Below are experts of layer 2 (counted from 0) of a mixture-of-experts language model. Rows are named router (the router's row for the expert) and show model dimensions 0-191. Each number is 500 + 50 x the weight over its row's rms, rounded and kept within 0 to 999. Numbers have three digits each.
After each expert's rows: "mostly gets" lists some tokens that are sent to it at least half of the time. This comes from a sample of Wikipedia text that the model never trained on.

# expert 78
router:445592515406518527550615467476413423659626520550532563470540497390459434529507422571486525499461481449574453490512502530454540495532569563440487592545492501546492510482529552465524599418512508573574528509560520524547499476529429520502463511458537547556471473517469516538449554596523577519543573438513503551527490504436539485433518535527465489505517454537434507547490482511478507577503495451488546464551492481499417460513550451569453508488587475466464582482599521382403390542529534566478458583555562433521434403559537558499508435476548419538464516497437475541498513530555519499
mostly gets: " Island", " Prix", " rail", " floor", "house", "alo"

# expert 64
router:593489462462525495471443498538510625386390474501511520583442491547506592438601465424410436432558470495500444475562495567592580457497387565586592550528462485498478477510521501527616518510543500469468513542519539519502501551447595372522496508486471499434460526467544512494556469454489504509443471451397447498457552492549569527508535518533509463554475547477522518485558561463586420509514426467537488477488496516470392587474493576494594456578404468499553513491426503512467557542458492460512520502478503590494588487493442425491595495529528541445519453396532543514493447536509486584
mostly gets: "ortheast", "elson", "atar", "though", "akh", "azz"

# expert 5
router:556438468581499492490457517667459559483590483634539544541597493524520572452527532387596468593436514540526539468545536578492522457468502625603543480514460533542564552501513528544471581658485516469536474475525526587468450552501595550505507543519504467519574474522479481492577440558508474564567459511450481469472469440522481514536477401437520493500502471576509512473526473535482505472469489521590515538447493451483516501510479573462484566446471522555486521479477513527537551523494510527516512465422569450512470578488598407559512503546486549450548559594416536460482478345482470481
mostly gets: "mitted", "oted", "onent", "ption", "ection", "ointed"

# expert 51
router:433521528516590537460598535446565487492480420538448523467404516498454414601448520504497523472571518493397404514464534534391424449406488438492606436490614467478535601530586468510425538475502539554463584533490498506494451450528449486509476488522533477511550492503492525494538502471509524473493562500485494549549527543487483521521530534451461479492518538492430474530468519543474548496491445559505448524473569570518513480444488444560419426470551558600439425480498444457497472587654537468518481453523427535534466465538436455399448379446500535525497429484559436513453604454555612571
mostly gets: ";\n\n", "|", "-", " |\n\n", "==", " Interactive"

# expert 35
router:498440574495619476445494494431584505481465476567411481371484458541525548500482423519475600540587394523539445484401491417523496504497453465461528402504576430563557528445455501433454363506543487533492547491512503499515393524473504506468453487469505503466492402527517488535516549486487565494522535458536469510455555507492547483538510528592476497490538531549514592490534504623556519613476469533477516531454549558484522529464518520482553444431426426497527536480470510449513584421600384458504548454492462589530478489517438553564461541390567456465520505541589524442430582494440452524
mostly gets: " Af", " neg", " mathemat", " War", " kind", " war"

# expert 49
router:522424480489467462498428496552513605407368548391524471525462470501527589438670470513409518394410556519487526465525519516539609589483464564467586577417497505560436465558507478488616554550489528496492570517454475522499522500461579483440447412545411493540566534475532573547465524450458482463477480498524532492432551530502555519476510541556529529482517513400503508559564510525470460495566448446444548526456472546450454511531529524447502526580487580525588433431461471474529588498474633438513505480524505529434469490482442406533585453487470517444494474473530507548508452511526508465
mostly gets: "oslav", "erb", " Francisco", "aska", "ager", "š"

# expert 92
router:483563518571455501468527517481494475460450443538493452410449508588539467407416455625459623491511496562458566530483531481344444510509440437470535500465537514463527526472448428537487440574488488481479497508497489545487445464486472536472468484468548508497544403478478512446527480485499534480485464444482477494418471439405510444471501500572415458514477558491524484427509571588491504526486492498522513495459537575516423583532422563431584494489450410492459542387510514520570613445657443438412499499517487516613478471491458546486516384499542449552552457507577441502437511543438519594
mostly gets: " any", " every", " what", " many", " some", " either"

# expert 43
router:451583545537453569490524507561545572424532457541551540443457480532432472528526562517536489499571468464490447550440517502485407529567477462533594403488515526464444508589526545541535404562526478548497568493628469593448489521532520544448440448458583471490573573450507528499488508552527482482505575503517539512460466534376441505537582488554578569491495489514452506503466520539506481535464484498506438485487599602500401491443513553572414443482507449544449421539468514527460434427556601530465547444516559479504557412517557578489532501508474483515568563486597407531467589398578573489
mostly gets: " a", " his", " an", " the", " master"

# expert 58
router:467504460566423547437579529403572530389446417554468506416496497577469451471454500586568515462589474449502456514485472462487406451490434401501518422492490530419473597465518492534403427548464471512428540546542521451454485560507471464474497523465522519504523479521502472491604501570485433424440487568482428480564426457494495478442453582521500524472458585578593453423480539501499536558481525453531454463523547498502469524544517498487472407539535493455472479518431481412517460513581521385469510509488551484449476350518530488560471472560456500558552494541485413504384500453574585589
mostly gets: " These", " however", " but", " or", "   ", " thus"

# expert 68
router:448532539482557553456532503465556482373551505554409498418454519539442418437483433466503549540585417554514442499465461431331393496462488476513423424545596449452531575485434475501438388562569471565524562550605544464457495432464432531526457529466553471563473513483569519544516478446543461484480564471469505527446516493450517479434441518533446514496428540518564498528461561567508483616478513440450436479472478498483406554499501453558516522501493433492492528515532412480459572476587468434524477498437499459582546469491418478537455540504549437491540411521531555533459496465428451581
mostly gets: " have", " having", " had", " since", " has", "″W"

# expert 48
router:493463521475476522503485502480466539589402499449493482530442519440493597489622436454507605496459569456425547526576446541503558450490433592438587526558402476545514519521577563473537581605482398452485455518504447604452494520469556538549434579564531423457451454523532557550534489410550461515545528463452535500468471418434560466512573478499488523524591549461463506530514524569577560606474489489543547447514481508466469549523480495498457529542570481401555613378527527456515552548451573555496520493518516490465499540452500416476595544495548541465478551438466535510519409538442506508
mostly gets: " Lemmon", "orning", "eptember", "quare", " Labour", "ST"

# expert 47
router:569529541454529403495481482451374597512454453541588503576507470572484472444380486463554399599594430481483438501503469594539426389529419507619448495592495475551503501524437510523538589443506465470462522519495480426531529499520504438568508458451445542425573531405496479400517455502369547486491464492444487460472491469555547500545515542516480498480466513499503485451495576492521439422499528546597531509511491536545451569424534523537537408483450444535455448521512567545536481535503442445484462439568567545470475489487584613434485527540558564438554486530499507441514505552472468498
mostly gets: "ennis", "igital", "wh", "ynam", "amber", "ipl"

# expert 66
router:534452411406486515495464518645467445423538622448485500476487489406534450474545432398595489408624520486452578444546429461471561482500464522608445544549546569491491517503523467499445592506483544573571435474546541554568464510509544468546524564521476478505563457567522518457541444512470482564464534510501438461520457429568515515431543448414553436475486471541549544523495566524539529574487491441506550485521456508441506434549485516462528563485517553545553564508471462595494542590466513581524599547438461488592527518508552422542502482522495495457514542513447629491574492486577440532
mostly gets: "ought", " saying", " wrote", " stated", " gave", " turned"

# expert 61
router:568493482467495410606575507411534589562347496491480640564492475474568506555568466470577524443511524596481486506595459529585515498483443510459563490534416492464462479539567645490590505564450392492478485494498463514532477546419591509508410499498482437473442439544512512565541430423565499468558402430416498474491505386547545489497488513515477549501532558451510507495486518467543409486394507522525513459520462550513433555458458482504470458564496439515522549467498508463495478401432478549470491513513482559509549504487506486493589534526521501521446466456538567557537392592491503517
mostly gets: "enez", "As", "PI", "JP", " Turnout", "unicipal"

# expert 94
router:494522537618488518478574485463451493449548436554591477467533514541503463457460511517490603545563518598522530544542437542360458424505534436474412510486471542408520565603563505510546435560479474560481554508506461573517475505441577571455461433547472468535506519428547511476421496559524481479441503526503480508456511487454514502470449555531525550496416517574495543553529566418456452548496478536493553493560523537581442558497433566445612582462429495548418462482516502538540554498589419506431545522567530547536533433594535530453443451553532463530601392499518557441496443456499562588
mostly gets: " for", " over", " through", " at", " from", " spent"

# expert 27
router:407523578523565540478462532525454487460641595387417488568451469562470460548568514618482420504521511419612539480487464496560465411510454448436442572546519519545559514513391549442517503518543579503526503578520509454548524487487515421414629475548484546412511589588550434544483542433436495518531554540541545572537510590464469544493442453489577529467549473491508491436475449462464495487526545543605521466513533469537476529450539459556452525449493522460505480575480501479504465495469503580591460528454529573545545506484424481610488480517484448565497516412442503462494476511584494506
mostly gets: " century", "burg", "ski", "-century", "burgh", "alion"

# expert 39
router:387556481478518515507475461477369470443581536365584443368442495449538415528571442434414597601595447470550438503490476528537476422477541588470482449477559440469516462507479496446520511443494480598585517586562527463526460445486423511489504507488605472510468554485535503494504557547573478486471527446531438552535487557439536487546469540531514498540426474511481495580523496574484561570521367493448467513492518538531448497467540464497519535395579472491457526517503514502484540506622459546512509513561581469464445424517466580530425494504497412496501457463458436459428527510538541455
mostly gets: " Lemmon", " medal", " hockey", " Prix", " medalist", " Show"

# expert 73
router:494419468581527408491451499479434498478507586518557490484566496521547560456556446443609593561594508568472528475582424465534595462478505566650514533513510532564501575493571570464449548570540503455470446451465470501456465541485559493485517481478401518505538504492563487496465457568457547523528480524445483491486509515516486531486426467499468491476478447533478498480558444450506509462488494502386544590381374597467524441556550480414513426435454465529530534444495497529561579497461435475491541449453450475523489618476550437492506508502558509422437548597427613423493457474459463432
mostly gets: "stru", "ilit", "emor", "ecut", "opher", "ropoda"

# expert 57
router:485483525478439484467560512494616483539450448573474499480517477508393551473521516678575524371389562529470539510507573430488539629465545438340471545395511586537464519518434485402556379478494428476564550453552503451507504436475423540511429420518439451527552583476487558540453438522527446476469527520495594487478518524402567498495455493585503531457562442471425486523483547478464502504465555513504515514426496458448501522435533472469434524573504509566468441513514498573441548499564478456446445541452475512505502453515475507515521411479463506526470496584506506537504540542518495539
mostly gets: "-old", " Lincoln", "chestra", "chn", " either", " Manchester"

# expert 23
router:478438538527421477494533497566463482535629353487418484470485529460567527464541439561657543481582480528417515522564478521528564449404488436421467541576404560534550519465445553464425490589543571604501535420545503476612507425483464463542529534434469496490457527567498482484502466492436467580468490460496500503530503551542501455514428427439513519429487402514499434474457508490538518441460598482494464532499477566419522446576624455457469573499516530455537506542479573532449536541466504550472576485428450549525510552482463485543497391472508532451531475504437527465462505554570461503
mostly gets: "fore", "Sing", " wife", "avy", " husband", "self"

# expert 19
router:555539502554436486485538515471494488487482521579480547604609487490570534538388620569490581572473536578450568503558497608523472527548612512552455597403480519500463497434505436602507575415452482458502454463433520444534589470492506583519504468482416502491474513528454471394557526616473511530516496579504478450549488502501458502496458437447496501460459524522529508528619484446496516403452423491431529459499473574503581572505503559449537511531406503545572451539568527458449423497510505477511462500503547424451489496508554511409440517555504594464486560534509575519512503539408444461
mostly gets: "See", " ±%", "Area", "omot", "sect", "duct"

# expert 75
router:552521485491500421606577483469444540640439538554550539549541466524555411510345508552645443601633578573480520511552462558511445520464583542600395466520518568552536456516479563507507612414441432487486472518511541471469474470503491502510516543516480549470513507445448510512523491547418576485504482478456538462555491464560499508506509480474525462485494499602499476449500448479486491442441502516526577513568530534488508484564531540569521474442487426488500506505515504589537436434459408527487578473483446469505439530500547584440441464552543532451424552561501588434534465579476455445
mostly gets: "eech", "ategory", "reck", "Senior", "light", "illed"

# expert 44
router:449522459460544530555499511472551497468569442507416505405438483484450432519421465483522622487518372580537455525482558395448473461452578395463487412551539423483562563453464447484424403539519470562531520521547512476562527444598443469550581566466505474621455507531496581514498516567505508428515476475581463477486575504536476469516465551495498462483443499512568515501524544501489514485453513505447397460439429601438537529569475466475528425579527365447520496497514475468512524478600463572531480542435461467498523450556468538431433482454485482476543384515504431512440455524458483578
mostly gets: " been", " being", " were", " be", " was", " are"

# expert 77
router:493392438534524449548451510548537522453543593536565481439536488511514557401527457587609588532410574488438597490584539538500544582470557594524522569425476557555502506469528484468453590600544550489533414417504462516510480447482518559465488548514530509519557473518481526554576528515491463508452554527526555531524535490489473490517504398427560479506529466550507485512514485519483512488482420453490518544401498537447549443527502543390499629439467591546499531505455551534534531571517533458506595534508496461480442588500512417469564474512459498511497558595368581480579513419493471408
mostly gets: "rolled", "used", "ached", "cluding", "ected", "pped"

# expert 14
router:573434500452516421465382499482584537389505576604512468576561471627526596438471562367486414529451502582509477480468538546562556531507477598677500507448615518524471485466472464505512500452488561478486478486451479491463493505507499509477588572457452583536511519513557499513506446560444509488545505560455515509529471524544463481517529468426487422479483483531498527461559472441449514438494498578477481587419482448474604501510552562451591462516469522555509475461457440555547541452488575457492538458502462497525533555489543417528515552548555524469512502554518566485575524405405499413
mostly gets: "rif", "omet", "onym", "rome", "imum", "hib"

# expert 71
router:453570507448505538518480489438668421395560622593489534422459510445432471596577548520457529463521430442547443560464486404467513459489549443447520425497569464474436516493439464481515366429507533571556532551604523494445458476524433609534431544567557467514427511486523483555507534507528486505539566498517455493483499563455546521461486551532464544530445501450521550495484554591545492570437511473458476470514537412530382444510493443509503518528550513500488513563432450448449529482547527493536498548486475506517577493515467542487401531497534469558497477406543473603474556449600489574
mostly gets: " finished", " get", " Hold", " Brig", " incre", " Dav"

# expert 55
router:445537530553529491460518468578504452393552442505481405419492517624469486419472459557535586468524407506479548486483463452405578453504470427493423507517538498499539585423475472535460399594461558435467594491530481563511428487534464478402459498464527511476469383463530484489523504476479516473533464458514495506534506528394480468479474534544500541539506518430455513492527507581484500551453572509443580435448454512572511549558504547476551531473549444453525549508468444482454487444552392523474529500452444419529460479537423423561368420573562461561547549570461567414480532408545477563
mostly gets: "',", ",\"", "\",", " whether", " leave", " label"

# expert 85
router:416512543495481504487577546480474446463537446566434517463433528424414361591458506551469617495526461483480448527536455361538427521465488450443398450523580557432421558517556424531481435502509507499441474590519574483544469507554434530533443499513473516542443442467491452464488579436555533535413512471570491513505490505443471512473468499561522440567400490441484497516446461529477482590458524476433513466509485454551528477500453410577521418498558467454443557545541437477465448495506445553448476543520514549540535491566453467465513549436433542579495434511480511510528588569549615621
mostly gets: ":", ".:", " :", "):"

# expert 87
router:531490519463485482503442503547579709388449577547532405539445504594530600409647504406402477415426513548468472480467549569500564546493468617566551518444489487518460453541516501482589466571511583423535522433500494512461565523464547519462534540478484470554480511500511534533519436453529525483484487461444480536483532472485509472489521506489475426481572526523493523499535502484513514488494462420464474571417509450500500461511549506470554453545490556527566472447440500546549606482505613429570540532443516562559512541487403374515539480467457415463549489484551512493497525412458521496
mostly gets: "mad", "/A", "ugu", "orge", " Francisco", "agu"

# expert 8
router:500523490420571491620495499462455542642371582396553451573469477484488464529519414576592399453542576534539457505517423453510542557455491452494436507499500471564490427562471615407606464392487487453463521519559488497507500490454525449435506463493444503450456576450561498580362487458427482507510478462493598465490552434531583521476558576519547513543528489500467462519464514478519453528554564493553502509550454499556477518525554508587426490569446487497513441495521522533526481455452468556526525521470439576509522442494455489490556486463474443468411520448552517467500434619529438475
mostly gets: "rett", "JP", "illery", "ishop", "inn", "uer"

# expert 24
router:504582473613445499500412488522514474370592454492463560496483485612434495481412544552594631597556527405525569502544587544494547516564580541497476460580470499502551434451513542515467368563539542500489483538536529436461461488509475480477463451457528551474502472427507461533453499556516485523498480482473505502459555548508523489531540522500484456503524561558475491506481570512500527440443430503486501492464559516505571505491498527536474500477519512478464442446549461548480422461599461497448493472593584475490547501497580595534492470546401416579618525513584358496409444469445481403
mostly gets: " he", " she", " commonly", "He", " ·", " Upload"

# expert 88
router:426583523528399516493517539359638493451499533544470569418478496467506435519530576534522581466520438479569428523515512452521405467452496378393530413515512472441485534514547484462537392524507416594465486555568494506444495493490466560520499517512536465517483480530446484470515475474529497451455546504456412480432442480479502502495567562564447563554463524510511479462450557508493532534427462493468450471554566424553385518454460426554501480611503490482450525565461420458475537465466553508511464567552480510465611488473533562479493566499581485541483437348533486518468548524572527603
mostly gets: " Episode", " don", " sm", " Santa", " enc", " er"

# expert 30
router:460577491449517565487518483457570531460589528526470546483490512475420493539514541413463591480538427459498435518391510392458446497524529499547528372454606535509473552545476571548519500464547459542442604528582477529470483530478509535469476524498585509532516460435502535540532553523554480473531554521522450509521506540439498508453536543507521562532396532502527507415463514535509487529441457443511493452541552516573424512514581515551430457583569452555486505538369496528454422381596620551551552459454425463465580448521529520552442456451490394530534462519544423608470544477547585499
mostly gets: " the", " The", "The"

# expert 37
router:446599498459541493512508486418604499434504407571444523454463487469558484438465456462522564524560481523508406505383558457529582471507558510488500417536489513480416536454568501529409467520449451516466479471486534499415396526498463512455425459516553462491470463528445525480540454507573429502517454451406446546478466431504545538477501566545438558555470501498576522493555460563438507485521472499434520486531451501496502475560516515434489523480553408440472577537542549548440529522584441544518589400577460483567440476498598579563551567458489449446450450482489348570483599448509597542
mostly gets: "\".", ".\"", " slight", ").", " acting", "."

# expert 86
router:531520489450562558517458534517438539475423574444487471553539491445406471535501473502391529460499508421443424511515474582547432519608482540566565609507451438446451489533551495536559608425538452421503435472418464486426541554490540520535534553508636518488479402474456541421450489402434546559432506466530578469524482492561526563488481433584474523576481526457551457521441493495543496487551479522491485489540590503418395442461396496477453448558567455420511536552554478498511466506476534386540545480544495479473529480505503535509544594471561596540468497528441571538585487514459472474
mostly gets: "estic", "/a", " Democratic", " Latin", " Liberal", "atest"

# expert 81
router:552433431499504429470465501501590414482569416516469556417450511435499578530535483628485521443567464402527528521506551419578537521496494370436523460413549490468459538484451432473469412511483609459531453425509547435468574472489464479474562513477587545500372439530550528501498477500518498591450521607530471566554516479507454458532539580586493520496539449489573477479513461540478508527538507419537494434575515469386522618506486403494505530444558452461453536570539443472473534563502432444468460515471443493455559487499450528553589474465474523461487475494508501567541496507577434577
mostly gets: " They", " they", " children", " others", " parents", " Representatives"

# expert 4
router:487601527587400487526448497445529461391555514505460495445474493560541470494413539587572596567524526398528562506438506436448539551600530561524518464468455559574533426484537399517439395492423490529468473504515534525519480536515460520530502495480555457473521466480466467520525460548492498476495506477433564492532502525554534496549576437534486442532515559523433539456477500475521537450495439449451550516459443553508601479482421580460482559443516437490510503415420587520505478413576386488422534469563535463500617542475579638533468511470418456506632524444549479527471533509533504437
mostly gets: "|---|---|---|---|\n", "|---|---|---|---|---|\n", "|---|---|---|\n", "|---|---|\n", " add", " mention"

# expert 74
router:435461501530522560448463453473637456408651544486471552456472510505368475518539604577425464422440492437505461512512593392468456569558573479376536456468553563433498468434403403446475466476592576555585465449500530432518517471553467553485507490505502496528492498466482488528544600510527474534520621506567535551447496577391436485483510454503492534513482456441476522541509537513499519570472512526494537442458560529460508476453496451545488524538540588481474477528498455524443475531527528513521443506502536481509526508535460445626479450457569485575570471517467427527492558473502605475
mostly gets: "ously", "arily", "burgh", "imately", " mater", "-based"

# expert 33
router:472475439404566467554416503552424554654521585513463474555518517502483480544428350470635392562568577532490551474505399469504525481491460519592437488547498534583574456530526576387525551425535475438490444474453445482501449541476560503492549531483477466444525544491506487521466470485469498539525562516500510427543493431631492436553521451494461457514510427537508490472467509474526466469487616538556507490480398533515466435536512549504514510504399436491465537472532520546516454442480484566502533500461466546608496550465609499561499497495535531524442518569455558488537446554437402470
mostly gets: "riend", "enty", "ranch", "eech", "ymn", "ilm"

# expert 9
router:507544553502498531480501508349563393405547505527409554400466533420445436572520494467426535510540415486438423568481464384551504465419559474444432394473555447466513509456549484487455359503539476582441551601590550489501422476558416563517489571512558459475490413499494495487488530509508430433493535517491421505490482539443565531486528539521484537569362550500537493452515519549532541568476486494420503454518557430485491456499433480519484422548445481478482550531502417487467572504555425503475497574509521444431524530521525568471505508526537480472504491408501415551470522489513525576
mostly gets: " fac", " recon", " lif", " ens", " should", " gr"

# expert 2
router:478493456564513471537546511505538503359605559552564395413559541541525444506426472550549602569557535475552546509500527479511468448580564516562443484636511480411537647418463502539451422586490480562500521571587546531464481556478437469528470557496573439511505493495500483506533496519568541445445518468539446504506468462442461515479483460523501475502448449495595507466488513598468524477393542489460518527546529490475470436504381591533513551482458500527500623580471536491569478496567473416464560537551504442475448442498563510479518516556479424527562539580493496466436536443454427510
mostly gets: " kg", " away", " wind", " increase", " increasing", " increased"

# expert 17
router:546551467507443469509554509539389544509431476559585481630574471466525429453413527421527404547574533454463439470544518629520482406536387550663478550534434487522494479439553569571522625487476490487428466487509489539478501585445545517508458502444477485551467500509402476484452477456454580480539424536469505445436471435533523489547484506496457513493527537512515583455514419478545427456470494495561498485485487531590431512483533501566628438559408447482513465487516556496512448528470494496503504471446463510450490558497549598446479525505613510449515531549579565512499447518430471491
mostly gets: "oice", "Rep", " Loss", "VD", "ennis", "amily"

# expert 63
router:544461466480469496413444475536554438396447366420506519470529488502563573411469611498447465510408428496515475478468497546561572566482489473362512533487434476569536494483428392578548497368483532512524477493434426456571538478527541472492515458489427532515537514495528490452504536510457457529471474547533566530439563577492516582500504496539495514495556538391501486553557491463470513471565481458506444546595570580430540548528570515457451540605565605521529427448509493503506444559479597488510480521597545552382501402514491527445534496476506540478502497411572454520526484530519522483
mostly gets: " States", "chestra", " Angeles", "enia", "imated", "rative"

# expert 70
router:429469435580572496442545491463551603512516449473550459497539487517459459533456523538483590561603524474582443520430526476377475464521469432563564474410602511533507548521487433517425453517479544506537559483620420582472474466502502472467474496525558538527481512510575541515534501512486487454550473563465497485537563557409495439466517474458511542528488564519486484510486502547502468513451490484544551455416494599483482601456548535493497494515533579562526496538478555515516455506649495449441552501518418440430464416569489462589452384513514433615576417513537418446443558420458555553
mostly gets: ".\n\n", " |\n\n", ").\n\n", ".\"\n\n", "\".\n\n", ")\n\n"

# expert 6
router:519453473562533505447527503598489398534604465528572535448611509505536570457414554494533613617475398456500602479505564432505624453557560445505542499466550535586544545454531446494454510507508515506525454485516488481496460476572481490528478538558535503589528456470526531461497468491572487517535458558578546544530441479458455441539478467466464511442597531588515468480571491494427491523514507563519523513537545544442591491524501511505463599395474455509586574559521465431493458592484500508416542484454489386446504552513580500542506500522485528559501614544414566547551465471466437409
mostly gets: " Votes", "ements", " buildings", " MPC", "ults", "vement"

# expert 12
router:481456487490578490509582522411532517440494416510445530480508484493502483429453461496573555472597450577457417515393550378360518382489424406484523372569518429470500476383507498525489454516521443523527561525437507522520453430431464434458515507550559542505550434537508487520528519530495439456504518502489475511509533567454468501499483544538452458520447524484472493525499463559469501511528480531488503464472432541517538606469563487476446520448515442457550516425463453413530525427520475540480513465443478471561478366521452471617415499558491526459519476591552401470509571463532645564
mostly gets: " ==\n", "==\n", "==\n\n", " ==\n\n", "—", ".\"\n\n"

# expert 20
router:457582444540524467471556531412524441419568473546427548392450522516450452511483510507483514495543453460456560537459489390385491505506545448480501479546570554489420575551585410541429427578439478587559548510545514473499529412577452493471472491540536461515486488551547551503548571444561426526469455469560446492506465588537549546442484582459510433551417515475543502449461495513538486552450500504473465426512440451519523487496433445440563411469609440475512559464418516400464566464559514449475430519399538520481460504524511509475394548483511484577580408499479528576485512521540536586
mostly gets: " as", " when", " including", " than", " like", " while"

# expert 84
router:479488507497468455562560536517445557528634561504552453514474489490521405583456474685396565563363629463524464525555597607538442523529488540408475616406468560465472456427489467448455581461537513555541527465469507469588585503482445560539477477562595545540427507473411532440449542528565505513500451499606503507553464507476485502501442567550603469488503457511507423524537462538445538496525455507587461465532503524466470482552534493513515550449538503486480500498540555509530416536465527501463482495581449493461428450504543501480558496510479500518428511516537489530532445455437462455
mostly gets: " Carolina", "-yard", " yards", "offs", " Veg", " NFL"

# expert 79
router:515452445558499394559556486554376475498625384525485439419609497500545556486490483612544537646495509487519525487478452585538483498457542540441493549480362516583565486463463517500464545540557543439509503444509508446535482454557513407526537390504458535437527492497588458487552508525517487505456449529462517528525499564526471482533449448535503501463575478531478522486528445514449478428519501471503517518512521609426523526530612478479493574376458426511484508498530602453506473545464444477528511445562576448466476540486566587479441418528493484421417497538388533452461493534540475460
mostly gets: "fect", "-time", "uled", "igious", "ners", "vent"

# expert 91
router:549481486506495519476425483483668451571519484595409536528569497511493538488356668466511434585427513590539538522409534447459442569543570429427456465447563534506514498536454419555470423376484527479554414446395436498510548474541560515507526545462472556455529534541488475495560461477470463492474491515505555517585514504458422548516509417468503449545483505515504504452541491479458455441521506593412552537492521413514662580466529487468486549499513504497565496483559467529459467411505485483492472521542550500479558489545547530477478563505529561549467519494539467530546537435470565464
mostly gets: "|---|---|---|---|---|---|\n", "|---|---|---|---|---|---|---|\n", "|---|---|---|---|\n", "hest", "cient", "|---|---|---|---|---|\n"

# expert 53
router:450467520497492512527439488593573464531510500406535391457501502475466493500556541587436683529417509498454544472426491493439493542493633518324465492454419472515507437585434443494497475493561581521562445395519444477471549441572441537528548562452483510560530565565462491518452545545600476478558487517520512480475486551497448467541463411470575543458529521465492421549602529489451557506558514534442514525480499422460608552447522507409461588500588598531465472510465506551552486525515538449536532531492499450504487489498449480494571446530464541531488481496502477465502518567460525413
mostly gets: "atively", "wide", "ately", "ious", "-based", "iginal"

# expert 65
router:468465562548491556432504549436580543434456437528466500469460515483468425474476523559494570460575554414502434526533602486535395493465411406511503485514540488502507598409542483451455492508457446485439596523474509510506496452535456459464470492512476555530502449572525485488490516540540463424590482538502461565540517507421444455538544580451403601489615537474544467505477467551480527526556559477555454467492478536578513518540526521416527454588591508519427556625453463496478522444556449475491598445532491437447513400527471508560466480516576511560581505514479461453478625391499533604
mostly gets: ",", "),", ".,", " Switzerland", "\",", " Russia"

# expert 42
router:442474485573507499520466529565574519453575457557428480525471503450397484459513515432489594485476464564445610550481530417345419507478561439512462464500566552442548573598478430569503560603469469490420528454561482514443538467543509499508563541523531444539556498499567471468492519512499485528529492535565473410564552499509508474433557451427528550447428529529503460541483561499498551548432546448515561441501510500561528479492467529400592555501420504495441545459448507508550509503640515523466538467440492522620570498538504575512390460515456492547569409573502460537551450446492507582
mostly gets: " using", " into", " upon", " against", "ollowing", " After"

# expert 54
router:536512509518474533496549479547472496532469423519462490638431508464471538525509533538409641550643448544557548458479506483454554367571469422424460473602522387494522527396369634489439494538448520494449507534465543508511436564513507567500492507486526548508478473498485538445477481521543528457536505471468484485457551481539543522498508527536447525491527458472507577518439533517512515503559460463501530502522390517516442578499447538571580559511468445452520529578451535473493484437656470516519459451464547522445584463471460502595482484520494484436387500504581469399483566463431528501
mostly gets: " highest", " city", " creation", " country", " academ", " island"

# expert 90
router:560509556585481576529513509592463537566468414538388558637446494413500541517502524526425599565602437580477610467424511408467525396560415450406532434560475449466543551489458562513390493519451486504496504550498502533533522493469575462521538506515496555472515498509534496496528423495461498451509424526481461527497507483604470524544524448503469452528452523501518509506482498489522471467468519397553539550514457562535510560471509534454526481529488397500517536520521566458516555384560523523480451400432544558529600495502481521546486460463493548396447454429619505502504556545442578580
mostly gets: " latter", " highest", " original", " idea", "atre", " whole"

# expert 7
router:488512555531563535515466486442637442345458519412492533431466495452432388535488530399449578480569411473513491489443504373513507529496563450382489413507563455472428499448472461423479420434467544577466521598606530559514462452525430520446449561527478481545463515510535485580533509509578473461475589480501432548516574575455502446409525566542510527523448472511495507569467534534521588584496432489415468514530531463557467409466481491499437466574527550444510526545505424462444461479543521535569451510480485487492518438484448525551505531483490516493477455453523492549463525419504592480
mostly gets: " Brian", " Secretary", " Stephen", " government", " Ian", " Government"

# expert 50
router:437569547464476551510508457449598423418693602493501466468455459466424387598605532564452416450493453468551460497467552497492476425502515416474483523506573545464512471469474485413490457434526493595567556514650478575523523520535479458471535499532530489502428512478482489602533582522535508543472504493550459516492498572411509534477491531551499532476507441454513518546494497593486516585450451544492489450493562492491411495465541405525499535462563537486497521591498465475441524500565551508539435585430482494525489393538523492560451526477518440576526467463503438544510555416582543537
mostly gets: " Jr", "hire", " Racing", " Ha", "burg", "-J"

# expert 26
router:471559568430491529464512464463593444648542497521509510431449466475544465605536498506329627528494483489521422506400522481454534475564614500341569483476465454479512432503446473513555434372564548582535487499519463509520508414506488552482453493526571457506429476511468509564500569510587505566483532463577461488518506588428510483505448588505587549531514507432468490607484480531546555588566441490436492492550509490591521539494532467501515523529516481461597530462547496471408419503579491561554442517488536459486458428502465465500473512475546489511507499477489487571459529551509528511
mostly gets: " Force", " Actress", " Night", " Arts", " Times", " Championships"

# expert 16
router:397566503509485543397418469386511448386510512516424536447441538553471498515490630566459516574475440365542549519495497397439452568481485464431515476466470537507555485521463466515500499514469465514438522600561533485508473457543449553450479485495506524465466432519561448473619606481508555410492548471558485518483522540540443517504562538539469522536466525492439487484493496521501511494461461430427512394501565420535482513503486475529527515468583512531427500447437450468462485458449486498497577553534477534506562579432510476589447552484474466598580484373490440527471477512644601543
mostly gets: " www", " province", " municipality", "°E", " constituency", " District"

# expert 18
router:454491474487453510482566514478623588455478400439478569506494518470517535497641411649449458452516534521495478498514539481587515611442547603386637489458438530445445409511555527363547511418510540469474570474508541516501498528498493513462463440490515498518436527492441520556450561476463500519495545444495551508480498544456524447492518542622477533529553523497507485599469514596495524589525429430537506515526573534444430490500467500501470515576497585446508499512522471459399534499551480511517475623512561491506461477529418442503585444441436446518454564467483470511521548520482556470
mostly gets: " York", " Jersey", " Albert", " Zealand", " Catholic", " Rico"